From a checkpoint of a small mixture-of-experts model trained on Wikipedia.
Size: width 768, 229M parameters.
Below are experts of layer 6 (counted from 0) of a mixture-of-experts language model. Rows are named router (the router's row for the expert), up (a neuron's input weights, with its number) and show model dimensions 384-447. Each number is 500 + 25 x the weight over its row's rms, rounded and kept within 0 to 999. Numbers have three digits each.
Before each expert's rows: "mostly gets" lists some tokens that are sent to it at least half of the time; "gets" lists some tokens that make up at least twice as much of what it gets as of all text. This comes from a sample of Wikipedia text that the model never trained on. Tokens count by the router's weight.

# expert 50
mostly gets: " his", " because", " another", "By", " J", " each"
gets: " by", " the", " for", " a", " to", " from"
router:460483528558513484537520503522475466509495506516507506524463472485429493489539504497564481498511522507520503566541494519476528472518492488484481505467495469497494516531468520532454489508497527
up0:495524471511508520510499494501501477535497458463492499506509456480512491512539464527533485498496507488515484488523529509519500494501534456513472526499485491483560520448492472503433474522512493
up1:489484510457495509491512522486512483450534501440529499527531514490496478549506466522490480480479509503519511497525478535483549529500492501488502462516484457524519486478457488467460449522509499
up2:515468526498490535511502490462492505531447496511526490538487527477512531499559566501494504467443513508479511467522526524481507501499521509495486471516482489514501483529524478517497460511509501
up3:498467499500476533459515459523482484524448492494509506501503466485510514508528508502468496496464533528533523499540512543540558501485512509468470464513529503513522510524503536530470485480492506
up4:501421506501498500443498493509520550517490475449487502482500503498490493524536522535509495484517516491548509515487492517469498491531502478474495477496500486516487523518495576500480467507551526
up5:482516483526473484509502506435505547504523491496496493532527523545487474514550517464533500504500493497521494490527543517499488505509468480520545477473493476534472467478515525510480536481473481
up6:563488486494514531523488501499498453513496529496508462513529516530474518475514465487525404509496492470524503463491487526478517451459489435503487520490512465544435510507502520504526452534506513
up7:506505533517480527521493489536480489521504505505498501547487500508528509470501536517512509529508498556499474457476446519525506518475512467529512478509495467488489499471524534522502495477485500
up8:514548509502479467502492513539480495493498524524490470503520513501477511461527524497487461544444521511476492484473458465519497459551501481499498503446501529499499465494471498536528507500532535
up9:455545543458471495509558493526515442483492484504517495511483488519488523497429506508493487490530537517500496509500542525500471535529514598531503458521487516485540483531464545513469547504473532
up10:486501510504495509481495480512471546489472477541485502452497460499494553547511481519490492521472507530496499529467512517532519564465515491492492479530495475480583471523445486484501521510460505
up11:489501495496510443454505478471537484495451491509532512502451483495503504455478493495507492507494493494495495490527492497477475477516509494490481519491482473474505461528494492495468484478485503
up12:535494533486472489491485479519502496478507506529518474467511510534483495450499484512519523521502492484501499486504550527523505528485485523503528491488527492471525487478520529523481519449500496
up13:456513478499560502481495467544517458498451492524485494485500521557449505493479489426538523524487466507577472494496460520504451485524487428464496502513473452499499508543463497485501482487472503
up14:465531471514530481521498472500498501467477530509530518529516462508493509464549494460522491493474511501475509528517485490477471513509519473522514499449463495469537452536481466483508517517495497
up15:487470495510514478503525432469506428479484512527510496470498515481494490463464486462489457535528516527491479502530489498483523509485455519507471472466506519459475485488460543507494459465486515
up16:522497489516552526452518493503475539462490497474463529494496499472461421498530477492498464523497531516504500487464483516485517500494499456548516489505517518516491444466470469467488509519485482
up17:495505453473512485488475449551511514527474496524519487502529487509536526532497494539525481514517527528527515494495485485505497454524477546501524468499527507525509464495483496495471528498459584
up18:481494486526514504503536515493540455483508482524498545487493518463480514547509578514491493474505491518484500476473510484491479483523494538504505525459454517473500480460490505520458475477484504
up19:512494505479516479512499468521489498522470499542506477520527498512497528469503468460500483511497504509498530472466482505467515505450471476483534551483492488528468483495494516538516520526535500
up20:495507504495518466474507527543476466550482513498488489521483492516491458454477495488487494537543500495516502544521490515505519533495486515510485499518507486516468491491501495478501502481544474
up21:528492561513483505544507492524526471478499492484492510468464491505508471502507497543527480529510477511527493492503502479526523475536502491496498501522504479512559503542471540527528503514510508
up22:509457530542493476524519512483528507501499443551514503520496495457517508477529526491558535517528455522529496546562517522506507480508497511490489491451484504460478553498477492483527521475483554
up23:487505516504443504480509538494509485504477477511512485485509456489463503534487505464454477478483509488552538486478472491439495519478524503469460516500498555499517514495479518499506497478534532
up24:453511473480494497485523483500481481501510461493512496486502477466465505517473508468523477494511530504516480511516506523452493527525482505502530508454518540499456523478483497511509490485473489
up25:478501497531515478501502525486546533495488506453529532474522477501507434507516487522535472462566466514496499504527481484517519500477516427500524501539487435530476531510502495550506441483499537
up26:451533502453466493506495549545537436546506486502501530552480524466435488519528518499527517484531481464527490488532539474505488541536467485502476537469496478500480505482455505515516436503499488
up27:485448476496495532513513504497515476544533488473482503530488480470465453493508521527527529521518496453525520518513490459492481522501485496489526520557475512454527509508496559519492465503530481
up28:518456516532505477471535472480466505490505512488514505486477520479525468472509507486503507516510540476527536531526473513473525435488502484471505529522506473523530494482523501535479510491478499
up29:501531531532491516496550504496521500477478488475479469526488488489495553497471515512498493535518526481502491504477479496521511491472440484493494527517518464518484459504497505511486467542488503
up30:488533540504484481469513455493481505535491507496528477466495508521479520524485515496513498542503516525513500493498494520475489489503492506478495483536499497478476467504510515510477471470498525
up31:506496510479452459540481506539503485515488527492542534513530522491482486516515527479535520470478457537490557511478451501506497484509471502458495474499498502493482504497491526519481541543506508
up32:534494524550525513500478495563480549491519451504513521523523475514535447490472531496496584493510516503481541522531489466505508512507496508487517477464498527521489514529465547500488538474512492
up33:459494454489514530514477508513471443500459539518518499513507517476437523470536517510485511467500524515488547458513500460439521464548475546501478484506503468492488480520519494483482447503466518
up34:462520459484505521505513519511504540511518461505508562514510483473497437456511492495440531487497525491549540522518489505517518513542525508478508525512498504490531512490469529512517545498492478
up35:508559545537501495523505500477501499496513522465507504486508506483517497471502510494477473505497528468509484531502482528464490500501503500497501512496473502519501504534489495529495501472496458
up36:464465491506471481506519529509497505529493502502547504526497504528477533476505467533495441488489523492479488514506483488519472520502457506532477508492506491496484502518463473568461524467549549
up37:470473492514506518546527521480529452472488511531525459545504498491491481489504508458484465522481460531524498513539505491451480526509514504462547516478452506497473532485469482479466536489527490
up38:498466488539500523522524520480487528495489471539488458545472511513463487498549485476504468517469501487533516508478506572516496465449469461488495529478512492518495512511514513488484474521507541
up39:524469504488489516466530417529494471509502528546441469540528499489444485522481498517491518513509513492515429506521518518520498525493538494515524551495561482483490500521505473463533516460497489
up40:507499539501495481515507491535490515497486474491530477498504495550431494494543497514511519489488531480505478547489514535503548478513538495501512473505514498511544494492446491515436477498475531
up41:506504553517445475452497495499504516462473510465543491492517469514485502533533480500504509473505519525443522530493488523509511504518456495487488510455525519516515481510529484517498475505490541
up42:481498529512507510489502489473506513523421529508482507500522472542470510479497523539512519470554479497521512503535513496474480466519553531509493482503479491462501491474463507505497494526536528
up43:505503488524536439504483473525510492502510489458491512511515543487488477451544496522521507492495524525496496518501490500499503477504503503504503539501475531477551491515499475529503490472523448
up44:516475474518470506493525511498545469492491528495556498533479501539488484514500446489508506493499477496521492459512493499462517439527478525480483474518491499528451514513534506549479471471505500
up45:539502512506505497512483517500527468502514527502502457484481539522486496486479475514466479513495505504547507514528473510457451484504490501482495488500507495501546529552517486492489456534515489
up46:486527485491548508485467515523496478498480508419544520522453538518523488511484462468519508458462475466465509497505462471472521494510505474508482520505488521512536508539490502541503500435477505
up47:517540469491514465542501506487549515477498500552522472517509508496468503451497498471527499504472489457498488543478471544462507481469492498466513518475512508523483487480479495488508541499507504
up48:464531438508512441510483481507506469514485528523497540540513524513483506467495520481549485484496516470556486488512518539497534488509498473485498457520501497433487500525532490439489509503511500
up49:507501492513501522507535522537495536492502558508502542556522525470498526506512528532503471450503480516519536491495492512478480500549486522470512499473493451534511479493500514483530441499493486
up50:489541474494506449513529453451497525485499540521483519517522528514420498512503505504517484468513484488453514533518512495499521496519523510525514494507505512457527501492488491489509529513526521
up51:463540495462491508528480483472510532488453478544499503479530462492504468476518510464510472542493526501505511534470492514488515520499533554485511502470489535479534500499479510497491525500497508
up52:492487541496500542487513505489484489523510511492503540530463484502468483539488496487498469489469526526498501531497460523477476506509496536470494479518483519438506505473473494464488506562448541
up53:484490490449489480517525473484484542530497464522523513504473428516510462476549502463515525479524518497495542478544484523473498486510498567512511504525515495507471500487458537516471495505517474
up54:518499521488463495504558487496481492523519480480513528510453514548526524483473515492455525514511498506528515495497441450485512474488519535547499497467507489518474546506494492503463526466469527
up55:495513460473494547497558538509520464545523483499511483533546479510495521515494515540515510489519489481533498513471522532489462485513496524488505498503510490471469516497506565516498434538500510
up56:501476490506491520504440493517470503507501526435526482502526469481468494506500497526521472522532525518517492486480517487501522455494499462466485483504522519525491489496437495471466513478526491
up57:519496483534491480492527533466533561493452496521477493475487499481509464449496514484521466494498495475514474496430440487484489465473503534510499508470480519507464506498484469509501473492533489
up58:477510508524517510512478493501494459473514481528489487541465470446464479478491481534508508502520503534504537466488517476472515498584487506542512487463465505502497515486490532492547497502515544
up59:512506477494550469464517466544480466539494536535524483528504456476498475492517462505494516507491497500501506456511487464467500470499488525530505543520503480475517459485514499511521486468503466
up60:450525517483521541493519504468494465500514514503502503501503475505498502488487482500518537483474499536467505493519488499487515461492495441476471545518498529502546523543472469503495508534483497
up61:507500489500501475534477479528539507491473534494514496467450536537511467490494508488476535477527505475520508510498507500442544506496493476504516478500456492464529536524464453513462510510540487
up62:523509477506507491484498491447480506514496506499512541472525605499499537497506446440493483490458509512495497477510498501505515507466502530514517517537485468510518506510461468526517508476483481
up63:469491519485511510512490524495464503511495491523513483540507482520493509491497533502519529541539510520465508531480504510510498486482449493462476503448508460498500488486490503512512444524479503
up64:538473513479485502466483508510484470476519513540484498493501512489490533504541530490521506490544509512518512503584502462466531487474480526487493467493488502482469518504480511493508479459487512
up65:500485477561512521497481512541510536473541505525517514511518514488476498471498542534514462480526500484506498488493499528495483492505503527474518494481492504514472509518535515487491469492488481
up66:479490525490487420512466505504498534480524448517524540497527510521472518491458491453488470521469496515517467561486470532555489493519506511479495491492504440516482496518465507523531513460507542
up67:456488518508458484520520480471490507521467500533519467495469477508515477483500513497511468459495515534495500501515522499497458483527469476477505493500471502476525524513524467528442489495523505
up68:449512501511471520496494483486505497499487466527523491520475459502523503498518516509533477502468509506509512509500521499511492456489471470485517508481520529481523514527486539518502496489522550
up69:487529488491531490538508499522496530513478491491516513486512523513548501490488504492557527527456544465518529511506486442490503512483507495500514495486485551484475494521518507527543504469505507
up70:455500468478528554512494483516468537469456483522481513521513508463496502545457492500454457541488482523507511521503479516535505544494479452487514498501512491473546530490481492503472524529471480
up71:502512541496504500493497445483491496514485520472515520477453468494517503487554443485523512452454503482450485484536495495498516495492481484503468500465498465506525486531490530535530519465503502
up72:500515485544506474498456535503499499515493482530547504535457510526486494505503504502529428543468486484485480495452486510495469421507517499520485497498451500464497459514525438445506514487470512
up73:541514506540530463480510478493516474480536502483498497510479491504451491505549498508514520512526509487502494495552483506492523480516504493523514483448446494489516512502480491521489512488499486
up74:479519512519481483462507486447544443490507447466489508514498497490495501528477453542524430509470485534514523460497489533515485535536484508476498507478493530531516537460474474522474464544471517
up75:496526461502529498518492494493471521468507482493481472498512472492488516498482515474505490469507489479525495514497494534544466511525491501497498481490517436451524504512501475515522487512461464
up76:488520524487465483440521531512492489502491504515474488499505498499512499503493495511478488488531515489498525470525481481512451516525502512479501516476493460536465484518559535496505494497499514
up77:497523500474552483527493470501491495491540489484490530509542463522498453506510538482538483504466544484505513502470483485481488465545505462504502510498493526467508498501530501500574565503526471
up78:452499470476503545493438478503494494498485505487535508500523480489488486471514509480506453522479510519482524510514528455483491520520496515505501495522495469498503479478493514523468497534500531
up79:527500497506528548469509532472498498489500475502544514480481500482555453471514506473514513512506505520482500505508483503459531474477500470484513536511511515491490520501525515522469453534546499
up80:490483480490504511463524507498516501523498526529471437465479483454522481495508502477440517514502471441517535501509481515526502521540525464560551507492536516496541527523481461510507511516510503
up81:486519526483492487498477541514536516490484455471488497521479474516472492481516469457496510493518470487521501514549462483516536497508514474428501482503494502547489526534437512519520496510520480
up82:470511483493536518520515469513501493491496513514495522478528496507460490469515465510502529485500489529474527494504508441502519529529501450486465506472487505514537458510456477513520489490455494
up83:477516512507526533500497517480525477488478534489501525497440505517505492511508545514504503516494496511523541551474542476464505478496471551504494517481491513520489490468491459512516464503426499
up84:539465504491503522475486494496504512509477452452501524557471495517524477489472514489533515491520487495476504521490419488491463496457506460514484500521471484470523496483506540518510513454461518
up85:491446483518462524518491468445508490543499485490519456519498486535466521494500465492483470520475515502494547532489499514509497497484450509477456509516515460559519513462438495496528470497533498
up86:507508491561510461521495467496560493498486482511517571534533475544483509471480497500471499518470481463485482483466467555492456494491532492531503527502505509492566475490489461482497498518510522
up87:471490522505475482517527442503483506525520505536536453486474533522506481483476468469519497464511504502498481524495489501508505460494481498493500501499500508510481489493471531488513494488538517
up88:510483490521515458481454522509459465516474496503523493489522508499537479493504463519503466505502480504499495484498495493465505499559483470496491528516513515482529475515481538493511507474541515
up89:486492533522485508529498567504504425511463501462501550515518460484511483532539483506501539478531474483496502483504511514469510501469509544450485496477515537543507507491504528535459471545477497
up90:493504497482519470512480494522505495450483510488490504470498481514467521490513516499512511488535522532473526464526491467493547485513533508506504469452472512504503471500466479562518495483522504
up91:516505516514503496487503511505517521520519477491492527520529467534464552518520521537537494509490483519490517515488499498483520508501487510537452497500496508491519511499511512552499501521506540
up92:527504469530489462452520498495482494441482517487501520503500521511483492541487468501512482486500502483477495481507492519487535508505485529476529578536493483505509490481543504518487561448563519
up93:506514533476437483513491498519481509522506473518517498538494482459490483523493520501498504515535525522498516486455498538440526483523488488479540519478478463507536528530463526502502545458504522
up94:499482518518472483533505504513482471492496473491488491508462485510525471502532521499512499515486532522502522451486507483481518493551478512511493518459507522506507437518495488528478518491526511
up95:513488497516470511488529510509562488475503499519528508516476483530489498470489512479502486491529551493543495505526505491476517498509535488503490468501475492496503503480446492474559465508515487

# expert 63
mostly gets: ".\"", " announced", " This", " saying", "\".", " said"
gets: " the", " that", " also", " to", " a", " announced"
router:490527496523481494514469520511496488484494475501531536506476475469481471447487518479472490556541471464509509501484526467469471500507534499467496550515468496463536492532495506540497521466456504
up0:488516523550500516472516493496472470541486431522497534449484493465483494489520497483520504562483452487490465511477555533537479510488541496510474484493500510447513480484500492479479495531500546
up1:503526515467550497494504461489469482552516537483499540506518473500511480561511457458513518460537557491561448481500480529531514470462499502501486490514471524477505508481471508487480520474506522
up2:496499470515514488516541491523510481532499481512473510496519522535485509518537562499482512540523550479488509506513496488481454517524504489488499512475471464489481525512551480510444532493463476
up3:479521481496483539518477491499489491544499469485564474501512464508469492508490472505536538524498513484510527532494499529505460502478506514473501528480453521493469497485487515468502449486452521
up4:493509513517465468488465505520520485499497481511485542537496507537517450477514485548506519510508519529554498443495507514494466506477549534489492488525513487481473493462478489487483507510480481
up5:518480470540477514532470509527491465488560494519528496510474466494459478467475494512488520458562470484516511507484516484474535510525492478520489482537510493459545470489505496455514503453480467
up6:489510534509492508478500486475538489498486470491495471550525481504489479512474502510512507508524509531494507493496457499499510498532480477477502526460476460492516508468481518546484536505511526
up7:496504463504509486508504507574454488508492469494482529520528479529475503523518519503515467519501521438513504515448520489504449520494485513489481536489525480481483519541500597552521463495541497
up8:460488517503539513472560515544530510547529497507526542468513484468560468484496558479536489484451480494480506504493508486457516494480531487506494521489519482482519496493546486529549531502482466
up9:492481503531471532502556455496532504514511483479505499517487522513534517539502494498503494499533507496504548489531485497524511523476467466493472464494519507530528510476464566534495495494509465
up10:499497521517529492511513522441519524452491491493487500483506540507500498513488531539533509512497538520495503550562500496443461531546480509479508495482504501472522522491489507495508463524455487
up11:532543465510449495485489492517463466482517492471476486521481486489504483488497536530472471550493520491487523524489530494503501468502519528466530486503468504511478543507497478504482467530480557
up12:473488514509479486510490499460516510478512497481530517538448469497514492485523486547450501476499469493496505483526501534501498487514492477500532508495510506497465487537507522495515513503539525
up13:463534518532487507496502498485522479503481486488537515534547484492529497504495541513463523488535485473528505560535532477489524490510500481487517516508460482493522503513486480529537535530521488
up14:492510508556510459486486467492481513485513470517472535458504497486475500501540460490453454484503482523520520469539506524512519492481541513515504503510484509479523478514463499476492534519479507
up15:501504518497506501538502525502489497537499461525514511515532497495503488518504436509486506518502511510513475468505484496522516488543480539466546532478485527520470524508509500549462528528517520
up16:510475493495496521470480466518499507531507453470506485495471498543467462504501487488523522459503528507494492528497539516517531539533518490508515479573502492502558508509526492533506497545499502
up17:499502506535486538508487515469529528502497504483552488502482449486528478505517527534504455513526505479526492470491461487504527477509477517531536517532501505447439529502469505473444530453542446
up18:479516506541502513506516518501508452464533488516506519490499502485512496484477508515498509525524447515517515536533533528482489498483505497471519501477502499522521514487478481499503531489479494
up19:484496522484481544506472492457475504507520519501508512535449508481522478460506504507492487497513490522488528491481495475526472492521492486473512518500520522499538521490462437468529495480498487
up20:496500475498505518476499558494483520531516510475537537445487497500511507501515499471520507507522581483520522492525484517477517470483470508485514489502462519498461531484537544552480485497507520
up21:472570497493477482510511509487490508438504471475508509517512497524471493490531498497525511443482481470514506559517487505468539491517544471508482484503505530499488510490466531483539477480501478
up22:527528501445531517497486499484492477511507505478533545509497476490477518542542453494487522477489509512494468521483476514531462486534487480527470512514498496522516516500515495500460487520492493
up23:500539462513467492505496487511506469515483500505494532551508531492484474499512516481543522527483512478526498490509501508530517468491457501451549496455486505521494508473524486536464480523520480
up24:486528468535471481473494454511504521503534460527503521509523471454499493501543518520497463520532545516475512480463507513497528516463506491445485505483481470520496515491482490493502519489446476
up25:462516503447518505489527528503493485526507498470508548477512502515492429509503525492520511535502516482491517544477488503446492506532523496455495549500483535488456439464468478524475498504479514
up26:494481490514494506520466493540533498466509478561515486489547471503520516501496574486507483536526486509465513512480479496491503517478521447484511521519504527491560508505479509505489461496523515
up27:499455490510457503516522545492527481477484444517480459515498470462528515488497501497498505531522487496516510508517500539446454528509508507508471495504495499528511519526464510544496467526506521
up28:484496523521482513502465492529502477482492424525539435507494493489534461472503523502530487502462512538494520478497521546494466499435499475462531518519499475541472470477507515517470485494515465
up29:491561511505485474526436474494470506501485499496553498490506461481532507445463513539456491513492463484487484493448527506467509501496503469481512513550492505472486499504511451537508518493503520
up30:514492485521513510470539532478522499506479519517536447518490535445467530502480507502472541446483487545493519517521503507486496499475492471547487497494512524524519477521523480518513444455511518
up31:524493456486497498514480500520493500492532487502485482493480486510522479517505470493505474566510505469464525465504539486499468485478473503515501492502519549479540477467505456511488519498493488
up32:492486534521514491492475504483480538525495464476501517505537497470485511504494499537495523514524514474541525522499513477468444491461514494525486521473486490461516538537488524529486505445513527
up33:487522508478514484492514482474562507519512489492556500511536522482460530513480543459497473519481518519540514506488527497492483472529498487461492508477537511549531505526469528462487471502496506
up34:490506505547499517512450480514539493491511515473556472462502545480506496507533523534499501492496481445509518551519527524480531467468491519523528537541492490484519482485558540498496543476537473
up35:497517526484505520515418483492501513503541516488502540514488497480481479481492483485470481500454467454485504538464478456502479537499505521502509480543501534460515476479457486498495495437489477
up36:466527492526484514504453509490505485544500483538501546486487452513485481506513513507521445518509476506532533447473517488439495498505455517500546530456487522478485490540509452498517473493497523
up37:479480535505539499451531501545492491529512507544522537483489476511486512470544491506527509487526505486523503487524474471483533471510490486472488532485499500498473486480490522536500505503485552
up38:511468473491545475502459450487504514508537548495512469496480503472492546528483470488484490511500466509483518506505461529448480503494507494477524499548491481513446479470542458487512483540548501
up39:512478481501521486502501471516470528533481492551506489496520460493542493467504455512496494525481518497490449502506459466519512549515532472512512493554505507471513509529480501541484497493493511
up40:497525459503570512437477453507493475505473515498515529548453495469507523503505520500489493482509503502523527541481514479458531538554492516498509486498524482480543495523483529488568525511501494
up41:481483499521488493493459476512524506515491504474477536535531499513464488487467497493505513519490498497516497522462524481485519500467522491498500515463492468443482528480528478526456532500511524
up42:474477494481484488478496491511495484534531511501528526493501503487521500490511474483504495439513509514478509504505472513467496480511528492547512489504475535486540465511510536499527500478510507
up43:451465467415504444523484510526506475496458495466526481498461525454493478482514494478469501475537535459515530485500519459480523476510547484516509546525472490480502535514483476539478472514485548
up44:487482540538524511474558483522461492499481510549491476483476479494507532521494532486476478447496481469471516496498512498514524491516483484480452517483495518506481505491464504514530477485483511
up45:525513491518493555495501526451511521501488458485509531502523478522516487504477495545492474526492469481475500563513490543477457486470519507496540485514481484541488508489530489540479519468499504
up46:472531527442478479475457525481477492514498443482546515526504477488531485509519461507506549516509518511456509506467510500509432489504487518525466495516482487528529471514520501488479506476509504
up47:480546493540493483503466470527445522500508503491496495465525492510507511479528541510491503538473565516526471506484473500518500494501526534522527528535465496465511462560514478524530512488493498
up48:504457499484498497501475501482468496545461496530486471518469481485469501485439513473478468596496506446522452472484442472525584493520524496508497479495510503497524527466460483495459523514478534
up49:500499485507511517493500490488542490558517485496470513588506475502522478498501534566493481520466497501514505488479497550530481517491494519463472501549503530495496532503482500502488552553483501
up50:542483510495502501453478512461459526488472535525517464510449523529487446469460477489474511481526454463493542468492527512470479474479487525487524474493527508469529527503549534487479544456491455
up51:494503480477461484494500484447489500470492467526470513510509485472497525492504498447484482504505520478548491457468521516492498521545491487497500468511481514460493548559517486478524441509470543
up52:444521557499482482481493472479505514522485488521503513469492524460519493517524477493476476505489501486525491481451508508536492512522495506500479505483530494510533520470475498464517490508502525
up53:495529493507517511476475482443517512500487500519515533529508507493533510487488504480485501502470543485535570485503514476510539524552509479529519492483488507538473453487469520476521510580550474
up54:509507516513482496523468534504495562475499531518520487507483464504513490512492494492485462472505533504509529516520473505493501529478518526516554474520514496519500521452523472465492482508490545
up55:497518483523531476477476503517494512436534473513517505492513545485547500538494482457500467495542484484518518495480538500497510500500474509474503496517473514515499530522494496510542473494491522
up56:552515512496537484499494508494527522524514487486536522505498514506512501491506508511504491488506513523500544536519491513511510439526447479473476554484478490472524488446491532489509503500501496
up57:505486542509559510521472526516493505530522540470530540493491500474482474483520483483503467503455518467470512536487526461489483511504491463503518521583499504552495498477510493491521516487490503
up58:512479516516489522493509508504501455503493461472501471524493517490437493459530469500496524442491455481525508488531544533502502458477498516483492490483530525528509471512503513461495492474494477
up59:454499495489494478503548490545500511503532521522518486526493490519495490493496489456541493488500494487514487496505518506449469495497483507480518505487534493540486496525498503500512446513515499
up60:482508511482476500516487509475518513485509443484496500491541505478518478503515514521490451531487492504554534492475554499493508543511518499518463545498518476509495478486495497513483532482496490
up61:532514506508505512473511521484522540464509486482494482564474503523506442529479510470544530488490505483491480489461494528505527484531481496522512498517511512506529535512481495480457518506491531
up62:519470508499521531488526478507502483508543464510518511506531497524487485457470488544491489507501478510474525501473505500474504491488472517490527485495554506456510483491516481563504525470488516
up63:472491475489517517553448526512542472501488480516499501502485499541468499540466483522481497514458533461523511520480454459509529488510508458482488492459526476512494507486464471500473486503472507
up64:550501451514458469497519487517464524484533478492519507462546495484436527513516533458515476488518489454494501522502472463456560526485449506516514487485476490478475536520491534484519519445510525
up65:487545523500476490485546517494496506532499479477503455512534528498455506514489522518492541503526534515501481509456526485521472529570479533474513493470480504482504524512488459514542455511488531
up66:476516504533505502545478514515461497451513487509499527505513498532487485522506509508458523557481512496526497491492572495483489526551532575494487515559470512538488524495534524502512487483545488
up67:494536514500504459503528523488550443481499524487492545525499489523522496488512485524481491506537502529479488500467440501494517462476526531483510450472507517521507501476546499474479515503480500
up68:525471502510489492499536510541492505499535518524552537520525520503511503473537481502533479535522541493505492499507489532480490467550495469520476558497527517490453474514502458490518515492515441
up69:501458520487483515511535506521579466504470520468469488488525501494471476484502507497480481501503472503489533565482528500501490490526474467486497490504490533493464483495497465484487505528468502
up70:519486478505504503516469505509497512489484490479529502505522496501484526474482462507497482516485502493506501524503493494501499447483510471467485561517474445501482509535493472542517464475489550
up71:527498495491494511523517468478530492515531508518545505526434499484553502476520493511532464506516475491486512465542532482486480478507473472550503568500459532487523509506530475516517534500525534
up72:517500520494503498481462479510483496506440505516508510489473513480496493478498506499487490536549465457480538545495515492524513531459539528498480504518520485496525499480513486506485530487475478
up73:507490461511536482484538492514538532492472464541526507492471466514500518480454512497487500530526485513475500487487527495464501485498565446495505522538494471552525467522478420489507502454488565
up74:515479550516457514471507514521541473522570450495463479516483503495533470508455546489500511511545467485480487522530536517518554452502526491502492502515449441456506519496468496523493548501467500
up75:502443537521460481468490529518511493456495499510517506476500495484517499496508505502450527532512471456519549512485536484484507483511557501490483487500491481478522509503493484501492502477507509
up76:517503544535488478471473528506482494505512481476555504524482475460500502528486515520523495518498498516496503494505475497465485519516501500531556504475462485494495473475488522496456523503522508
up77:506486480507518509451491527511522484515491449538500487501492512515483520523470512474502516498506498455532502511490526534444467545466467477512527493490443499494508554523520540532470475505480534
up78:532538494522492473481445472505486533521506493503507475515501472523486500492477482458494479539517484470515465519517498564487470514511490488514557514510494510454503514536470509508482521523528492
up79:500484518496506467499472493491521534536552493492520504479499525549476464481487513535480525515493480534488509480531556518505510517537460501509520510490493463493552562512499512484496524502500521
up80:462554479509496477574467474515522469511492485532516508520512456526433472522484508476487499518517522493501462484507504527502467500547541518466470494503469546498494478473507510512525467512504483
up81:495456541506483480510541502534529462493516480504529481494496522458543553492469462479466526489535473502499491495539500485467483568499470523496481457480504504522462501509482499541474496507460475
up82:477479516484476498482499492473470507498496488534528491467497468528482549483487501511563497480506590524509511500491523529491483504539483544500487487518488498540530525538464476478478480484494485
up83:499521518519506444512501498554459455489524507461477510440481489496455497526508511536545521483524533519504496529537506473462456494491482535493504450505518515528508504497475456496498508537477516
up84:513519483516497485511502564488484490499494508501501496534473486482556484485517519517550500489532509534490537475534484509566473489517508471469544449462548494503487517506528523483491474486494512
up85:512527539492472495493452473526478491518473520501474483502531483509507515493483491496496514491501562514518517517489504502464550477506492496497511509460491519495466517459479512492475528490518504
up86:489504482421550498494484487458502501554494483488531489504515512476486485486467481515493524518479494466508512476489509488489481482485549469495517518507478471521472498501473471542461493528518500
up87:510448504517470524485526564473524488496489416514498489506495505480503512500509493467463540475519482496522544467537533482480513519465526509448480502493502498501475473562515476547515456478459470
up88:500501505446530494472505469525499538545542484454523482497516517545510532519490479482545493481471524502494519519475508504485495495493491501502501471496516497500481546487513503536469471534510559
up89:485538521495446553506525458476544514469471490499503489497495489480489504509517507523503542512458484497533489516538524544521478519484511500487454463465525466493509513487503500499502461523490495
up90:480534516517454491497475504499539494458520500491528479486492478472491485491480531515485536537522472532523498496479513500524530526503497500539494509502496502476489477513520490488479503498507492
up91:509524500490535592502528515497511524487495550494536462498502500471462526472532486522476470496495497532566505501534502530530510486502520521512539515505481494522465517493506537484475488529492502
up92:521506524486501501434460499488497529541512500507503491554512467510487493544501540487579526529514505533486508475485445498527485478499530510503510515519497489456516530499469484538507496493513561
up93:506508502507517498522539531542473483466493471557499522509543504496478494480510523505532533497534499500526480520482529496525523475505510514490472535497513443486486500498485540533559515488500501
up94:501481501520474529527496509473492452525530489510488507499569531498471483504480533492476495471507481472495473542507509469530489502530485500482520510506491515528536479488485527475487423481458503
up95:447501504542475504469524523511525486495491534451543495530545542488499522567483500473489532502512496499524515544517520492510525484519464484516556487473467530522449533498488529507510502476499520